python train.py --num_hidden_layers=16 --hidden_size=224 --n_experts=256 --experts_per_token=4 --d_expert=64 --d_shared_expert=0 --hidden_act="cubed_relu" --moe_layers=[5, 6, 7, 8, 9, 10, 11, 12, 13, 14, 15] --router_score="softmax" --normalize_top_k=true --routed_scale=2.0 --balance_loss=0.000414 --balance_bias=true --init_std_router=0.0142 --lr_router=0.000965 --vocab_size=2525 --norm="rmsnorm" --norm_eps=1e-06 --tie_word_embeddings="early" --optimizer="soap_variant" --learning_rate=0.00271 --beta1=0.95 --beta2=0.95 --batch_tokens=[32768, 65536, 131072] --max_seq_len=256 --train_tokens=398900000 --max_steps=5528 --dataset="wikipedia_en"
Below are experts of layer 5 (counted from 0) of a mixture-of-experts language model. Rows are named router (the router's row for the expert), up (a neuron's input weights, with its number) and show model dimensions 0-223. Each number is 128 + 24 x the weight over its row's rms, rounded and kept within 0 to 255.
After each expert's rows: a language model's description of what the expert responds to; "mostly gets" lists some tokens that are sent to it at least half of the time. This comes from a sample of Wikipedia text that the model never trained on.

# expert 1
router [139 150  94 144 156 105 119 115 105 108 157 166 126 150 154 147 131 146 125  99 152 126 139 164 133 126 122  96 127 109 106 116 100 119 110 156 134 159 103 165 102 140 148 133 167 144  74 103 101 107 115 130 162  96 102 104 150 163 150 130  89 113 152 111 138 174 101  72 134 134 129 145 140 154 141 175 160 151 113 148 162 122 130 163 129 134 121  94 119 175 126 120 114 106 133 129 132 131 123  73 129 142 107 127  84 136 110 121 101 119 123 167 134 139 125 146 128 124 146 108 121 107 168 119 106 101 100 143 144 111 156 134  98  87 159 120 119 144 141 182 112 152 143 113 129 148 168  94 107 142 158 148 111 123 187 117 115 135 120 134 114  96 116 102 110 142 117 126 131 108 139 137 184 136 114 109  80 124 152 110 150 143  99  98 105 143 154 142 111 152 165 152 164 120  84 139 109 132 114 112 122 143 156  87  72 105 156  77 121 151  93 112 145 112 117 151 135 127 125 179  96 191 100 115]
up0 [ 97 157 107 132  96  93 145 162 136 138 157 109 111 130 136 153  91 123 148 178 123 114 107 111 138 105 138 139 145  93 130 103 173 129 124 100 113 141 168 154 152 138 132 138  93 104 138 145 157 147 113 111  59 128 111 137 190  96 119 137 129 134 116 127 144 137 116 120 122  77  96 117 121 147  87 133 130 144 125 168 137 118 159 143 131 145 127 111 127 159 123 107 143 131 134 157  82 119 131 115  99  80 153 128 118 142 156 137 159 110 111 131 152  77 142 149  77  91 145 128 126 122 142 123 116 108 159 126  81 114 126 140 144 146  71 149 109 112  96 139 156 144 143 137 164  97 100  98 133 154  99 164 114  87 101  96 138 124 112 144 128 145 130 137 107 135 133 120 104 132 133 171 137  93 185 161 113 100  64 165 130 139 109  93 204 152 118 150 159 121 135 111 119 119 156 143 130 124 147 130 142  72 129 164 156 127 106 141 153 125 132 155 142 120 132 150 161  93 157 122 127 125 130  98]
It responds to: Short word-start pieces like n, in, on, For, Con, Par, mostly inside names, e.g. Laure-n-ce, V-iet-nam, Cay-on.
mostly gets: "for", " Fl", " En", " Don", " For", " Con"

# expert 31
router [140 169 116 129 170 143 152 173 171 157 124 100 137 105 116 126 122 124 147 144 132 108 102 143 132 141 153  95 126 141 178 146 121 153 104 141 133 119 134 161 176 153 125 112  87 135 130  95  79 167 164 125 116 109 119 108 117 123 112 171  96 146 136 105 138  93  96 114 128 125 125 157 114  65 139 103 144  97 102 132 132 110 135 109 142 124 122 154 140 149  84 101 112  86 119 150 118  95  74 144 147 158 176 137 157 131 137 109 118 156 123 135 135 127 116 160  96  89 136 120  98 110 116 153 114 164 137 153 140 165 105 122 112 126  99 100 186 111 179 157 173 158 117 127 122 121 117 120 120 147 134 134 137 176 115 108 165 151 121 107 141  94 120 100 110 142 123 147  97 136 154  97 131 149 132 140 163 115 104 175 105 150 145  84 171 148 120 141 121 154 152 115 159 113 129 118 131 110 121 118 165 101  89 144 143 162 118 136 151  67 134 144 131 103 136 157 127  98 107 107  88 104 102 133]
up0 [132 112  97 108 109  81 140 159 147 169 142 140 136 119 164 187 158 105  92 142 129 135 129 125 122 134  98 131 145 126 106 143 116 149  94 149 156 125 162 142 163 146 112 172 129 152 149 112 175 117 131  98 162 163 155 123 138 110 127 124 102 142 160 180 164 161 154 138 146 118 137 114 124 131 146 117 147 116 112 134 140  98 100 163 134 122 124  90 112 136 130 144 167 126 107  93 107 142 113  95 119 143 113 120  81 153 113 119 141 134 154 104 148 127 169 158 149 112 136 149 152 104 126 129  55 126 145 165 119 131  84 152 139 132 140 174  98 128  68 171 140  84 132 151 119 176 104 138 149 129 109  72 133 141 163 138  93 136 118 124 144 112 101 104 166 135 120 190 106 118 157 123 137 153 112  80 117 122 104  92 165 112 135 121 106 147 132 132 114 146  97 137 147 142 146 153 114 129 109 130  96 108 105  87 143  77 138 175 133 113  99 146 145 139 125 104 102  93 150 131 118 123 125 133]
It responds to: Opening quotation marks and brackets before titles or phrases, plus the piece ub in cubic, tube, shrub, PubChem, and born.
mostly gets: "ub", " born", " \"", " '", "[", "ched"

# expert 16
router [122 172 156 115 128 111 157 138 163 151 100 108 137 135 104 140 118 114 113 107 104  94 177 141 106 160 123 140 130 112 130 153 178 128 119 109 122  86 144  99 128 166 158 147 162  97 153 135  91 134 101 133 147 152 113 144 112 138 128 146 185 123  90 174  87 122 131 118  86 130 147 167 135 108 125  95  84 132 128  57  95 181 129 141 157  72 101 102 155 173 142 150 136 130 123 157 121 126 122 140 113  99 120 108 137 124 154 151 136 123 113 132 109 133 112 136 138 121 126 149 140  92 160 125 127 147 123  92 118 127 172 114 116 134 129 133 160 105 105 131 187 100 166 113 152 126 130 116 141 126 146 144 136 160  95 146 130 154 139 171 165 102 111  83 153 111 102 172 131 138 111 143 130 127  95 114 165 123 155 161 137  85 124 137 164 139  90  88 124 127 133 163  94 160 127 172 151 112 104 128 153 145 140 117 135 113 105 158 123 114 174  97 114 147 149 108 119 120 101 107  96 126 128 161]
up0 [171 153  99  90 154 107 154 149 179 130  79 150 114 129 136 133 114 102  70 136 114 125 176 110 106 125 107 153 111  92 127 100 178 119 154 119  81 153 138 126 135 138  93 146 126  87 166 116  96 155  82 128 135 160 146 126 140 112 183 159 146 102 108 144 150 104 118 148 121 156 159 101 166 100 168 127 112 112 105  86 116 151 123 127 105  98 133 101 136 135 160 124 117 122 150  97 143 149 129 169 141  93 144 139 159 167  61 110 137 137 168 130 100 140 121 107 142 117 100 155 117 126 144 138 134 112  97 120 132 190 130 122 139 116 135 110 125 167 133 146 127  77 126 133 159 131 155 134 110 104 137 109  95 152 110 154 137 164  94 136 125 132 139 104 120 120 107 164 126 136 141 147 124 131 117 138 124 116 180 123 103 136 119 114 163 143 124 132 142 176 149 147  94  93 132 167 128 131 109 143 123  94 118 140 125 124 133 115 134 152 140 109 152 101 159 129 121 159 162 105 120 106 204 118]
It responds to: Plural suffixes and plural nouns for people or groups, e.g. members, teams, stewards, cougars, footprints, businesses, often before of, and, or commas.
mostly gets: " members", "ians", " people", " men", "ars", "ants"

# expert 8
router [132 116 105 133 121  80  81 111 104 152 170 110 121 134 159 152 147 104 159 130 136 140 126 155 152 103 159  98 169 108 155 135 130 133 107 149 158  94 146 124 133 119 131 119 183 149 132 133 120 179 173 138 106 130 113 100 135  93 172 137 117 126 115 138  93 133 137 135 140 134 158 126 136 152 123 126 103 122 142 143 124 159 113 134 117 137 139 122 123 102 134 128 116 173 150 123 102 122 117 127 113  98 151 128 172 120 109 131 136 103 134 112  87 132 131 143 113 120  82 142 139 144 117 117 118 119 114 121 127 143 125 117 135 117 132 128 157 102 128 158 144  97 181 125 132 137 134 165  84 110 150  77 131 130 130 123  88 106 171 134 152 159 137 130 188 124 107 173  81 164 183 127  90 166 141 125 107  96 143 157 172  89 129 130 142 154 125 127 130 120 119 147  74 101 162 160 160  93 121 137 169 114 111 110 134  90  90 162 158  67 123 164 132 131 156 137 196  95 146 131 109 105 139 100]
up0 [125 137 102 121 137 127 151 113 138 121 137 155 114  85 160 100  73 161 125 123 119 118 181 101 156 148 150 101 126  92 127 175 141 114 156 102 126 117 119 120 115 105 129 137 144 114 159 125 133 132 124 123 135 128  90 156 120 127 113 136 170 130 159 158 121 108 161 130 156  94 109 144  95 106  81 120  85 154 129 132 125  98 127 123 130 145 143 106 107 142 108 185 145 145 123 119 112 134 112 137 123 146 145  81  70 145 183 123 153 114  98 113 131 106 163 138 122 119 129 109 156 149 103 123 114 125 156 187 196 110 111  89 137 148 149 123 164 106 135 163 111 114 161 100 123 148 149  86 121 106  96 171 157 153 124 151 108 114 163 106  86 109 130  98  83  76 139  66 127 129 117 107 162 152 106 110 147  98 110 130 104 106 127 132 123 125  86 153 141 159 162 152 121 104 128 142 113 114  82 128 128 131 136 149  98 128 135 146 122 114 120 144 169  94 158 137 125 175 163 109 119 125 124 114]
It responds to: Plural suffixes and time-span nouns, as in centuries, years, months, types, statesmen, plus some table pipes and list bullets.
mostly gets: " years", " times", " Dec", "sequ", " JP", " ele"

# expert 42
router [104 141 115 134  84 162 122 168 104 152 145 188 123 102  96 131 149  97 166 160 138 130 125 103  95 117 184 129 144 127 122  94 107 115 130 149 142 137 142 147 129 158 124 138 167 135 138 149 106 126 121 106 148 123 161 133 123 159 130  97 126 152 139 126 165  99 104 156 167 126 152 114 132 102 120 137 157 120 130 106 156 111 124  93 139  98 176 140 161 133 103 176 120 131 111 171 130 144 160 151 129 151 161 117 138 138 155 138 137 145 177 141 163 135 106 119 125 145 110 131 135 143 120 112 143  99 134 119 111 117 133 160 137 167 127 121 173 110 131 158 133 162 128 118 148 164 129 136  89 155 129 137 111 144 127  95 121 130 123  99 164 151 122 187 147 154 110 121 107 119 157 150 131 144  89 144  97 178 135 121 124  77 125 132 128 116 129  89 142 156 164 143 116  86 172 116 138 145 194 117  95 169  94 123 119 140 117  75  63 109 141 120 122  82 143 120 125  93  76 152 118 142 151 140]
up0 [134 125 136 125 160 120 128  87 135 143 153 125 142 135 148 116  68 151 138 109 117  87 137 144 165 112  93 138 115 114 125 127 141 212 133 118 119 128 125 121 117 101 127  75 113 139 112 148 156 115 167 150 119 135 122 126 157 128  93 155 143 104 146 130  87 134 150 119  99 130 124 124 136 112  93 175 108 166 111 169 121 131 117 159 117 140 148  92 123 153  90 107 141 135  57 125 107 132 113 102 152 130 111 117 136 117 158 117 112 133  66 133 125 104 146 135 108 162 162 103  74 105 135 134 118 155 115 177 165 138 141  92 129  93 118 144 106 136 130 142 146 108 152 183  73  99 117 106 125 123 117  99 131 155 157 176 138 117 120 163  97 103 152  89 147 124 146 110 119 154 121 109 144 138 186 125 158  96 118 105 105 142 130 132 113  96 102 165  94 126  89 107 115 120 112 136 112 108  79 108 126  98 150 132 113  89 136 164 152 147 137 145 128 170 127 133 114 174 145 141 133 120 148 122]
It responds to: Word pieces with l, like initial l/L before anguage or ength and il, ly, ess endings as in endless, homeless.
mostly gets: " l", " more", " L", "il", "-l", "ful"

# expert 40
router [151 113 111 105 124 144 155 123 115 168 137  90 127 155 156 164 123  94 151 113 109 147 124 136 112 115 134 117 113 124 156 113 118 131 110 140 141 127 117 142 143 114 132 100 167 157  79 150 151 141 133 160 110 103 108 137 112 121 138 123 156 141 167 106 136 131 103 167 137 190  87 145 139 120  93 135 161 138 140 156 148 102 126 101 129 154 122 156 156  94 178 109 152 160 106 105 129  84  77 123 147 162 140 161 148 109 134 108 136 126 137 106 139  86 156 116 109 109  92 165 104 150 117 136 106 138 153 135 111 124 124 132 123 107 132 121 104 129 133 159 154 142 121 122 114 131 112 130 115 118 147 100 166 101 133 125 109  89 172 129 102 166 164 153 124 128 173 153 122 104 176 144 171 143 120 162 128  95 145  99 168 129  91 133  96 144  87 135  79  97 151 171 158 122 100 139 107 105 158  90 153 122 170  93 140  90 103 146 137 134 166 106 161 150 110  95 173  92 172 120 116 101 118 150]
up0 [161 133 144 111 135 131  84 152  88 115 127 133 125 145 160 139 127 153  97 165 110 120 148 126 143 113 131 105 122 135 156 156 128 144 117 102 112 147 134 136 143 176 127 163 152 113 138 134 137 117 114 102 122 143 154 168 147 161  84 133 101 146 120 145 163  81 127  89 131 113  84 136 114 103 138 157  45 173 122 150 115 115 141 159 122  89 126 139  95 120 104 133 144 119 122 133 152 162 130  98 110 143 144  92  97 130 118 128 117 111 150 155 137 156 129 154 115 144 148 102 123 144 136 127  95 131 119 152 153 149  85  85 173 162 108 139 144 151 136 162 192 104 159 157 101 141 144 110  98 101 110  98 125 115 112 143 146 176  95 116 163 139  82 112 119  95 122 166 136 131 144 118 119 103 155 124 129  97 114 139 118 100 110 124 125 129 129 103 137 118  83 123 109 118 207 161  71 136 134 124 136 105  92 127 149 117 130 120 117 131  79 105  72 125 115 163 146 107 133 109  89 136 104 121]
It responds to: Capital letters and short pieces inside abbreviations and codes, e.g. the F in NFL or NFC, the L in JPL, .S in U.S., MAC.
mostly gets: ".S", " Carol", " Mc", " Mar", " var", " JP"

# expert 60
router [115 148 133 140 140 130 177 141 108 148 193 101 146 108 132 150 106 171 152 106 158 119  96 128 120 114 102 104  89 149 125 161 127 126 131 158 100 125 101 157 126 163 141  98  98 140 149 165 145 125 156  81 121 115 129 110 104 107 109 139 111 146 118 100 135 116 144 137 123 110 117 150 155  89 124  90 114 130 129 191 150 136 127 110 167 130 130 153 151 162 144 115 153 111 117 108 169 148 151 124  94 136 168  98 133 109  88 159 114  72 115 154 120 131 148 149 161  95 111 133 138 134 111 159 133 162  96 193 131 112 158 130 108 107  94  81 141 114 150 129  91 130 114 146 111 123 104 136 145 135 121 119  99 175 141 144 177 139 101 126  94 127 144 124  99 101 141 125 134 117  81  90 107 122 145 101 113 118 132 141 145 126 153 115 116 109  79 165 153 137 164 135  86 155 136  80 155 151 136 131 175 117 111 147 158  97  94 104 122 126 165 112 130  96 119 156 123  98 119 110 125  97 100 156]
up0 [118 142 112 141 155 113 127 141 112 150 125 106 104  98  91 202  89 175 164 102 128  85  96 160 109 131  97 119 126 155 181 113 109 113 113 121 133 115 116 107  97 141  78 138 136 152  88 137 135 122 125 148 154 141 143 100 131 119 136 154 169  78 100 122 170 156 124 113 119 123 104 159 170 119 134 118  97 127 117 150 134 183  55 111 138 121 181 128 155 179 120 141 154 145 142 126 134  92 143 132 136 143 124 132 125  99 115 102  71 137 130 163 160 141 180 162 133 134 109 148 120 140 139 149 135 114  84 128 131 151 124 118 120 147 128 125 134 123 140 110 140 159 148 148 122 156  93 106 120  96 144 119 100 129 144  82 138  75 114 155 126 133 156 106 102 109 140 173 138 150 114 107 152 150 154  86 132 118  88  85 148 131 152 142  93 124 113 161 139 116 130 141 132 132 171 111 140 135  89 162 142 146 109 124 115 126 130 170 122 131 121 131 110  98 111 138 178  97 153 131 125 125 122 102]
It responds to: Opening double quotes after wrote, described as, or called, plus header-closing == marks, colons before lists, and list dashes.
mostly gets: " \"", " '", ":\n\n", ":\n", " called", ".\"\n\n"

# expert 56
router [147 103 104 139 154  82 119 129 152 136  88 121  91 112 139 113 123 121  91 120 116 134 137 154 125 117 103 162 145 161 106 133 145 142 146 134 100 115  85 156 123 114 104 111 122 133 129 121  99 172 160 104 142 188 121 157 161 179 161 160 187 141 114 139 129 139 125 179  92 160  90 159 128  82 107 172 100 136 107 114 109 140 106 146 118 101 135 107 160 126 179 100 148  96 100  91 143 115 121 175 100 123 125 145 132 114  84 102  99  82 148 103 160 136 135 134 105 139 127 130 125 108 165  99 133  92 127 142 136 118 129 124 116 151 108 110 107 168 150  91 139 120 119 126 111  91 110 123 139 112 109 144 108 114 103 150 104 120  97 147 157 112 138 168  96 160 176 125 157  76 136 135 106 105 131  83 152 144 112 161 158 108 163 151 160 117  97 129 166 128 103 135  89 110 144 135 146 133 121 124 132 163 125 146 146 127 135 138 127 132  88 111 107 115 155 110 144 129 103 149 147 144 186 124]
up0 [145 105 144 114  66 115 139 131 144 135 142 123 136  98 156 119 127 112 126  99 130  91  99 137 135 153 157 141 130 108 134 105 164 142 131 163 140 110 133 166  98 144 126 147 120 127 160 150 158 115 114 131 137 140 158 143 143 111 129 131 146  93 143  93 142 117 168  96 120 106 100 124 136 112 133 106 127 138  80 162 151 101 115 107 114 164 147 131 143 136  99 162 148 141  70 121  94 123 108 129 134 102 119 113 134 128 130 127 110 148 132 152  87 114 155 127 150 119 127 118 118 171 157 137  94 178 164 148  85 128 123 124 152 132  72 149  95 138  85 161 158 167 124 147 133 131 147  96 159 110 123 139 193 114 125 143 104 120 118  96 132  93 121 148 143 122 148 119 180 126 106  91 166 110 178 107  84 103 131 123 163 165  89 156 126 131 108 184 129 116  78 165 121 115 149 111 135  91 139 169 105 131 127 146 140 100  89  92 166 164 152 126 136 107 149  92 139 127 150  86 141 153 128 147]
It responds to: Final vowel pieces of foreign and geographic names, such as -i, -a, -ia, -ya, -ara, as in Jiangxi, Colorado, Waipara.
mostly gets: "ida", "ya", "ura", " California", "shire", "ara"

# expert 61
router [ 91 147 104 148 141 156 171 171 104 116 187 114 119 150 115  96 113 133 117 160 133 120 127 126 109 151 148 108  92 142 144 129 136 113 132 158 116 187 142 124 109 153 125 114 140 134 147 170 127  89 144  84  90 143 111 115  81 122 112 133 124 126 122  99  99 157 128 156 135 102 110 122 136 126 118 175  74 120 122  93 134  88 114 162 138 138 151 141 161 112 130 146 122 139 104 136 135 139 146 141 149 104 104 166  97 126 109 121 136 136  72 131 169 121 102 115 135 153 141 106 136 120 145 132 149 131  98 139 146 109  80 123 131  89  97 107 142 145 136 106 164 109 150 109 115 112 178 141  81 171 128 143 163 143 141  96 140  91 136 194 145 121 124 142 132 112 118 158 141  90 124 149  95 157 107 168 124 120 150 159 109 110 109 141 138 108 132 119 126 107 108 133 163 130 151 142  89 157 123 129 127  91  96 168 133 177 153  86 121 129 131 114 149 138 143 138  89 181 106 162  76 157 135  99]
up1 [134 122 111  89  79 117 161 110  90 134 145 144 123 160 150  91 148 139 106 161 111 116 129 149 118 139  99 129 107 131 146  98 158 151  96 172 120 124 112 109 106 130 151 171 119 180 120 124  99 115 126 174 110 115 115  94 170 139 124 114 143 136 106 143 149 109 129 133 106 142 119 155  91 123  62 104 118 156 110 107 130 147 105 140 116 144  94 105 156 162 166 110  94 157 148 130  97 115 134 121 136 127 128 150 119 107 137  91  87 152 133 144 162 112 120 111 126 103 126 123  89 145 153 147 153 132 116  95  91 108 151 134 122  75  87 109 119 113 120 123 128 108 131 109 122 130 138 158 139 113 114 156 155 151  93 108 123 123 146 170  98 127 141 132 111 116  82  90 140 120 117 144 113 123 164 117 179 105 135 139 168 112 151 134 134 109 125  69 105 134 106 145 107 124  90 144 139 110 170 131 171 178 131 154 138 171 138 106  79 129  99 131 147 164 167  96 173 129 151  89  78 128 132  95]
It responds to: Sentence-opening The and This after periods or headings, and adjective endings -ary, -ial, -ical, e.g. honor-ary, Heredit-ary, Bur-ial.
mostly gets: " This", "The", "ampionship", " second", "ary", " The"

# expert 9
router [ 95 122 106 133 159  94 135 158 179 145 158 110 128 122 141 143 107 142 135 161 113 136 150 140 139 114 132 127 149  89  63 136 156 113 122 132 146 166 146 108 148 106 150  94 141 103 116 137 108 137 143 121 107 150 123 125 124 147 164 154 137 102  77 130 136 156 141 140 140 117 122 137 135  83 158 127  85 119 126 153 144  75 129 129 140  98 171  95 148 103 132 147 103 154 110  73 100 149  94 142 158 120 142 138 101 124 140 144 108 146 148  80  95 136 139 129 126 111 109 105 157 175 117 133 110 152  87 121 115 118 165  90 127 178 115 112 131 144 135 147 147 133 105 222 124 144 156 124  87  98 130 139 137 128 112 132  80 161 139 168 133 143 146 148 100 114 145 131 146 115  92 156 130 131 101 120 167 132 115 141 108 111 119 145 103 127 144 126 167 106 152  80 150 159 174 153  94  70 166 136 111 107 121 132  77 143 112 101 127 149 114 127  82 122 142 123 128 152 141 117 139 128 119 116]
up0 [ 99 144 166 127  80 137 141 160 151 137 161 113 177 106 142 140  97 122 141 104 124 109 135  99 186 121 155  99 161 119 127 150 156 138 103 121 164 150 115  97 104 121 119 134 143 138 152  91 130 146 126 130 156 154 156 128 137  95 167 154 106 115 117 106 115 141 113 111 118 121 130 141 126 107 149 118 120 121 155  99  92 140 124 144 118 176 133 130 147 126  92 160 121  81 134 132 109 134 110 142 137 143 152 161 173 130 132 150 183 176 105 107 106 125 121 109 136 147 125 118 148 109 124 126 105 113 117 104 100 100 104 118 128 179 174  97 131 117  65 137 130 145 115 166 147  92 185 114 102 158 144 118 136 146 124 153 128 145 165 136  99  92  84 128 137 122 100 169 128 122 117 149 158  57 142 128 175 139 155 127 135 119 134 155  74 125 108 116 136 136 150 122 141 127 162 129 106  99 126 134 107 133 107 109 122  82 116 144 162 162 144  86  94 149 118 111 143 143  81 121 150 178  95 132]
It responds to: Past-tense and participle endings or verbs before to, by, him in narrative history, such as compell-ed, for-ced, led, help.
mostly gets: " led", " help", " married", " allow", " kill", " joined"

# expert 22
router [151 122 116 113 145 130 154  84 152 126  93 129 123  98  96 140 153 108  93 102 113 127 157 112  99 120  65 157 104 119 189 158 136 113 110 118 131 119 108 126 122 132 134 145 164 146 103 124 135  95 111 147 134 176 152 136 145  79 133  73 116 132 126 116 152  87 162 129 132 166 140 149 148 118 121 121 109 140 105 126 104 135 138 133  84  93 131 115 132 117 117 176 166 134 136  96 176 152 127 128 143 124 119 119 136 114 107 160 148 104 107 137 133 126 127 147 104  83  82 145 129 134 155 137 132 161 147 139 155 131 137 116 110 129 119  99 122 111 140 115 132 146 158 116 135 103 153 116  79 146 165 158 148 151  91 172 110 109 129 101 186 130 141 111 116 164 109 162  99 141 143 144 128 143 141 110 163 115 107 125 189 113 141 106 163 127 123 103 121 167 148 149 165  82 106 142 150 143  86 108 170 149 143 113 165 112 146 159 138 101 153 104 118  93  64 102 133  93 137 100  96 149 113 134]
up0 [137 159 157 107  89 120 152 191 156 110 113 123  98  95 131 141 167 130 134 191 108 109 134 152 136 103 117 143 119 118 125 114 116 116 138 143 124 166 161 136 106 141 133 162 145 118 145 117 139 114 140 110 116 152 132 155 132 107 131 136 104 130 151 139 121 118 140 108 134 158  99 102 124 127 121 111 135 102 146 156  88 117 107  74 169 137 142 145 162  98  89 151  96 166  70 149 134 116 117 144 123 120 152 125 144 112 123 149 122 140  61  72 103 143 150  81 114 140 107 137 161 121 163 133 155 131 125 140 116 167 151 100 123 127 132 125  95 157 143 138 129 113 148 139 123 149 146 176 103 150 120 108 145 133 116 101 118 138 114 111 154 107 149 128 108 106 117 166  74 137 129 142 130 104 160 118 150 117 163 118 137 147 124 117 144  74 124 188 127 136  93 129  87 164 125 128  74 114 150 113 132  94 130 163 104 131  87 120  94 137 108 191 101 111 110 136 204 126 156 112 103 112 126 132]
It responds to: Plural and final suffixes of abstract or organizational nouns, e.g. Technologies, newspapers, cities, Association, Company, Awards, medals, projects, concerts.
mostly gets: "ities", "ices", "ics", " Company", "odes", " Association"

# expert 0
router [159 128 114 123 171 154 123 112 150 121 144 101  95 145 131 171 154 110  89 131 110 141 117 149 104 135 118 172 151 130 149 149 114 132 152 110 103 183 122 110 129 143 133 122 135 170  71 124 142 136 134 150 110 135 114 105 177 181 123 159 149 141 149  75 136 178 160 137 130 126 128 110 120  94 124 157 136 115  87 121 138 148 132 133  86 154 120 108 129  88 136 119 102 160 154  88 107 104  91 109 106 140 143 138 120 164 123 144 122 101 175 159  85 134 104 141  58  90  92 106 110 168 158 107 144 120 119 182 120 146 168  93 124 124  85 103 121 110 153 123 132 105 109 124 133 167  93 132 127  97 146 127 139 144  99 157 124 101 143 136 161 156 141 134 133 140 150  91 175 167 100 108 122 118 117  84 133  99 141 123 155 129 128 141 158 134 160 144 147 150  99 167 106  97 114 149 163 118 108 135 106 163 146 130 175 127 148 121 164 131 115 114 119 123 109 104 135 116 114 127 104 137 148 133]
up0 [117 167 111  82 128 200 147 149 103 158 133 114 166 145 163  93 120 126 127 174 138 102 160 119 120 137 113 156 138 111 137 124 103 123 136 117 131 140 110 123 127 145 128 165 180 129 141 112 112 162  82 140  93 133 168 118 130 124 125 141 137 149 150 103 106 121 175 181 118 136  97 136 127 107 124 137 132 155 104 128 109 127 132 118 154 143 121 106 121 103 169 130 143 119 174 124 155 131  98 111 125 136 135 156 131  93 116 136  99 106 158 158 139 130 102 133 106 158 121 106 151 154 163 159 103 104  90 145 102 125 117 149 153 106 114 134 119 128 135 126 148 116 134 154 123 159 105  94 147 138 164 147  95 155  92 115 128 128 111 137 140 113  47 114 155  78 161 122 136 106 110 145 129 148 123 129 141 116  61 140 162 154 113 120 144 135 104 116 114 159 112 139  99 148 137 140 140 137 148 149 114  86 158 153 136 183 111 108 105 150  93 142 130 154  94 103  96  88 100 204 124 127 148 166]
It responds to: Country and region names or their final word pieces, often after United, such as Kingdom, States, Japan, Switzer-land.
mostly gets: " States", " Japan", " Germany", " India", " China", " Australia"

# expert 19
router [144 117 106 124 149 105 171 126 131 124 156 140 155 158 136 115 133 141  76 124  76 137 119 138 136 179 135 116 114 102 113 138 116 130 130  91  87 150 116 135 172 127 131 128 153 176 163 129 101 162 186 114 149 154 110 112 156 116 163 135 151  91  87 111 106 136 167 130 119 118 151 129 122  80 135 112  87 171  80 133 141 141 101 119  87  99  82 104 146 101 164 147 125 134 112 118 159  61 128 145 108 184 119 127 153 122 114 129 113 140 166 147 149 131  88 143  85 137 119  97 101 136 168 116 113 100 146 126 145 117 143 121 109 111 105  91 114 134 131  95 112 119 144 115 130 152  90 153  84 110 147 137 125 136 138 191 141 113 135  93 133 153 148 153 105 124  96 112 140 149 111 154 116 117 122  81 138 115 132 150 151 127 154 119 138 129 170 136 160 132 132 135  98 118 163 150 157 116  97 125 105 134 120 126 114 178 140 152 110 107  90 118 102  98 116 118 167 126 108 166 151 146 155 137]
up0 [ 99  94 126  96 118  97 146 124 101 145 116 170 131 112 109 132 121 154 146 113 110 137 156 111 133 124 159 136 142 139 164  87  93 101 127 120 141 134  96 169 133 212 138 170 139 105 133  95  95 157 104 125 180 168 148 135 139 161 129 150 141 120 106 109  94 147 169 150 116 154 121 138 160 119 163 154 124 154 110 152 197 129 108  84 135 131 127 130 140 102 135 175 158 117 102 113 124 107 124 117 115 141 149 125 126 124 115 133 120 128 126 141 130 137 132 123 124 137 161  93 126 105 136 148  96  64 139 137 111 108 109 138 119 168 170  91 137 149 133 109 117 129 125 147 135 127 131 113 188 107 143 137 116  95  98 180  81 156 124 181 115  86 120 155 114 126 172 119 137 120 141 130 117  83 127  93 131 139 118 115 128 177 160 162 148 119 125 153 136 120 127 141 118 125 168 140  97 111 133 122 145 120 135 148 141 111 134  90 110 175  91 150 101 111 151 176 153 124 113 139 101 150 171 120]
It responds to: Final pieces and full names of countries, cities and clubs in sports lists, e.g. Pr-ague, Par-is, Real Bet-is, Konyas-por, Germany.
mostly gets: " Germany", " France", " Italy", " Europe", "ria", "zil"

# expert 43
router [115 162  96 122 154  96 136 133 133 143  96 107 111 140 193 151 127 123  90 177 129 127 112 164  97 101  94 134 132 162 150 150 136 132  91  81 139 117 106 110  94 165  97 116 113 133 164  94 107 110 116  72 140 139 128  98 140 128 116 109 154 128 148 140 155 145 104 103 104 160 155 138 120 101 132 118  70 164 103 112 109 125 102 146 104  70 122 125 129 155 110 167 177 130 109 115 149  95 145 156 146 149 101 151 178 133 111 113 153 132 158 139 104 160 106 161 128 138 146 141 118 159 111 116 119 132  89 106 131 159 131 131  77 131 138 122 110 117 134 117 161  78 141 125 112 131 106 149  78 134 131 174 157 133  93 110 168  97 119 149  91 105 135 129 108 118  79 182 118 161  98 160  86 139 128 144 113 152 142 154 125 101 111 123 153 134 101 122 116 114 139 149 120 110 106 142 101 118 100 135 137  98 144 108 140 133 113 165 160 100 159 117 135 107 147 111 147 134 156 136 107 109 132 161]
up0 [164  85 130 136 169 113 161 127 150 188 123 134 130 114 124 134 117  60 108 132  94 149 183 155 117 130 107 146 132 105 117 179 148 129  73 111 162 135  96 122 153 155 134 123 123 107 153 121  93 131 108  83 174 135 159 131 110 102 132 178 126 129 101 147  93 148 120 128 130 140 126 146 139 118 128  83 141 150 147  96  45 132  91 161  86 126 131 107 113 154  71 136 129 118 116 120 154 159 146 143 142 112 165 127 127 150 112 134 143 157 122 119 160  96 123 132  81 120 142 123 159 127  83  95 136 106 120 142 103 146 104 118 117 160 127 139 127 162 125 123 107  93 157 153 168 136 168 109 132 125 120 145 124 132 113 115  94 134 111 162 118 123 152  73 125 132 127 147 160 123 153 126  93 123 113 121 156  95 141 123 121  91 119 116 126  90 118 103 110 149  98 128 155 126 139 137  78 180 123 120 119 118 137 101 151 123 135 177 110  60 130 141 137 148 139 138 123 113 119 112 140 123 134 148]
It responds to: Word-final plural or Latin endings such as -es, -ves, -ae, -ines, in taxonomy orders, units like inches, and genus names.
mostly gets: "ves", "ms", "ines", "ae", "ides"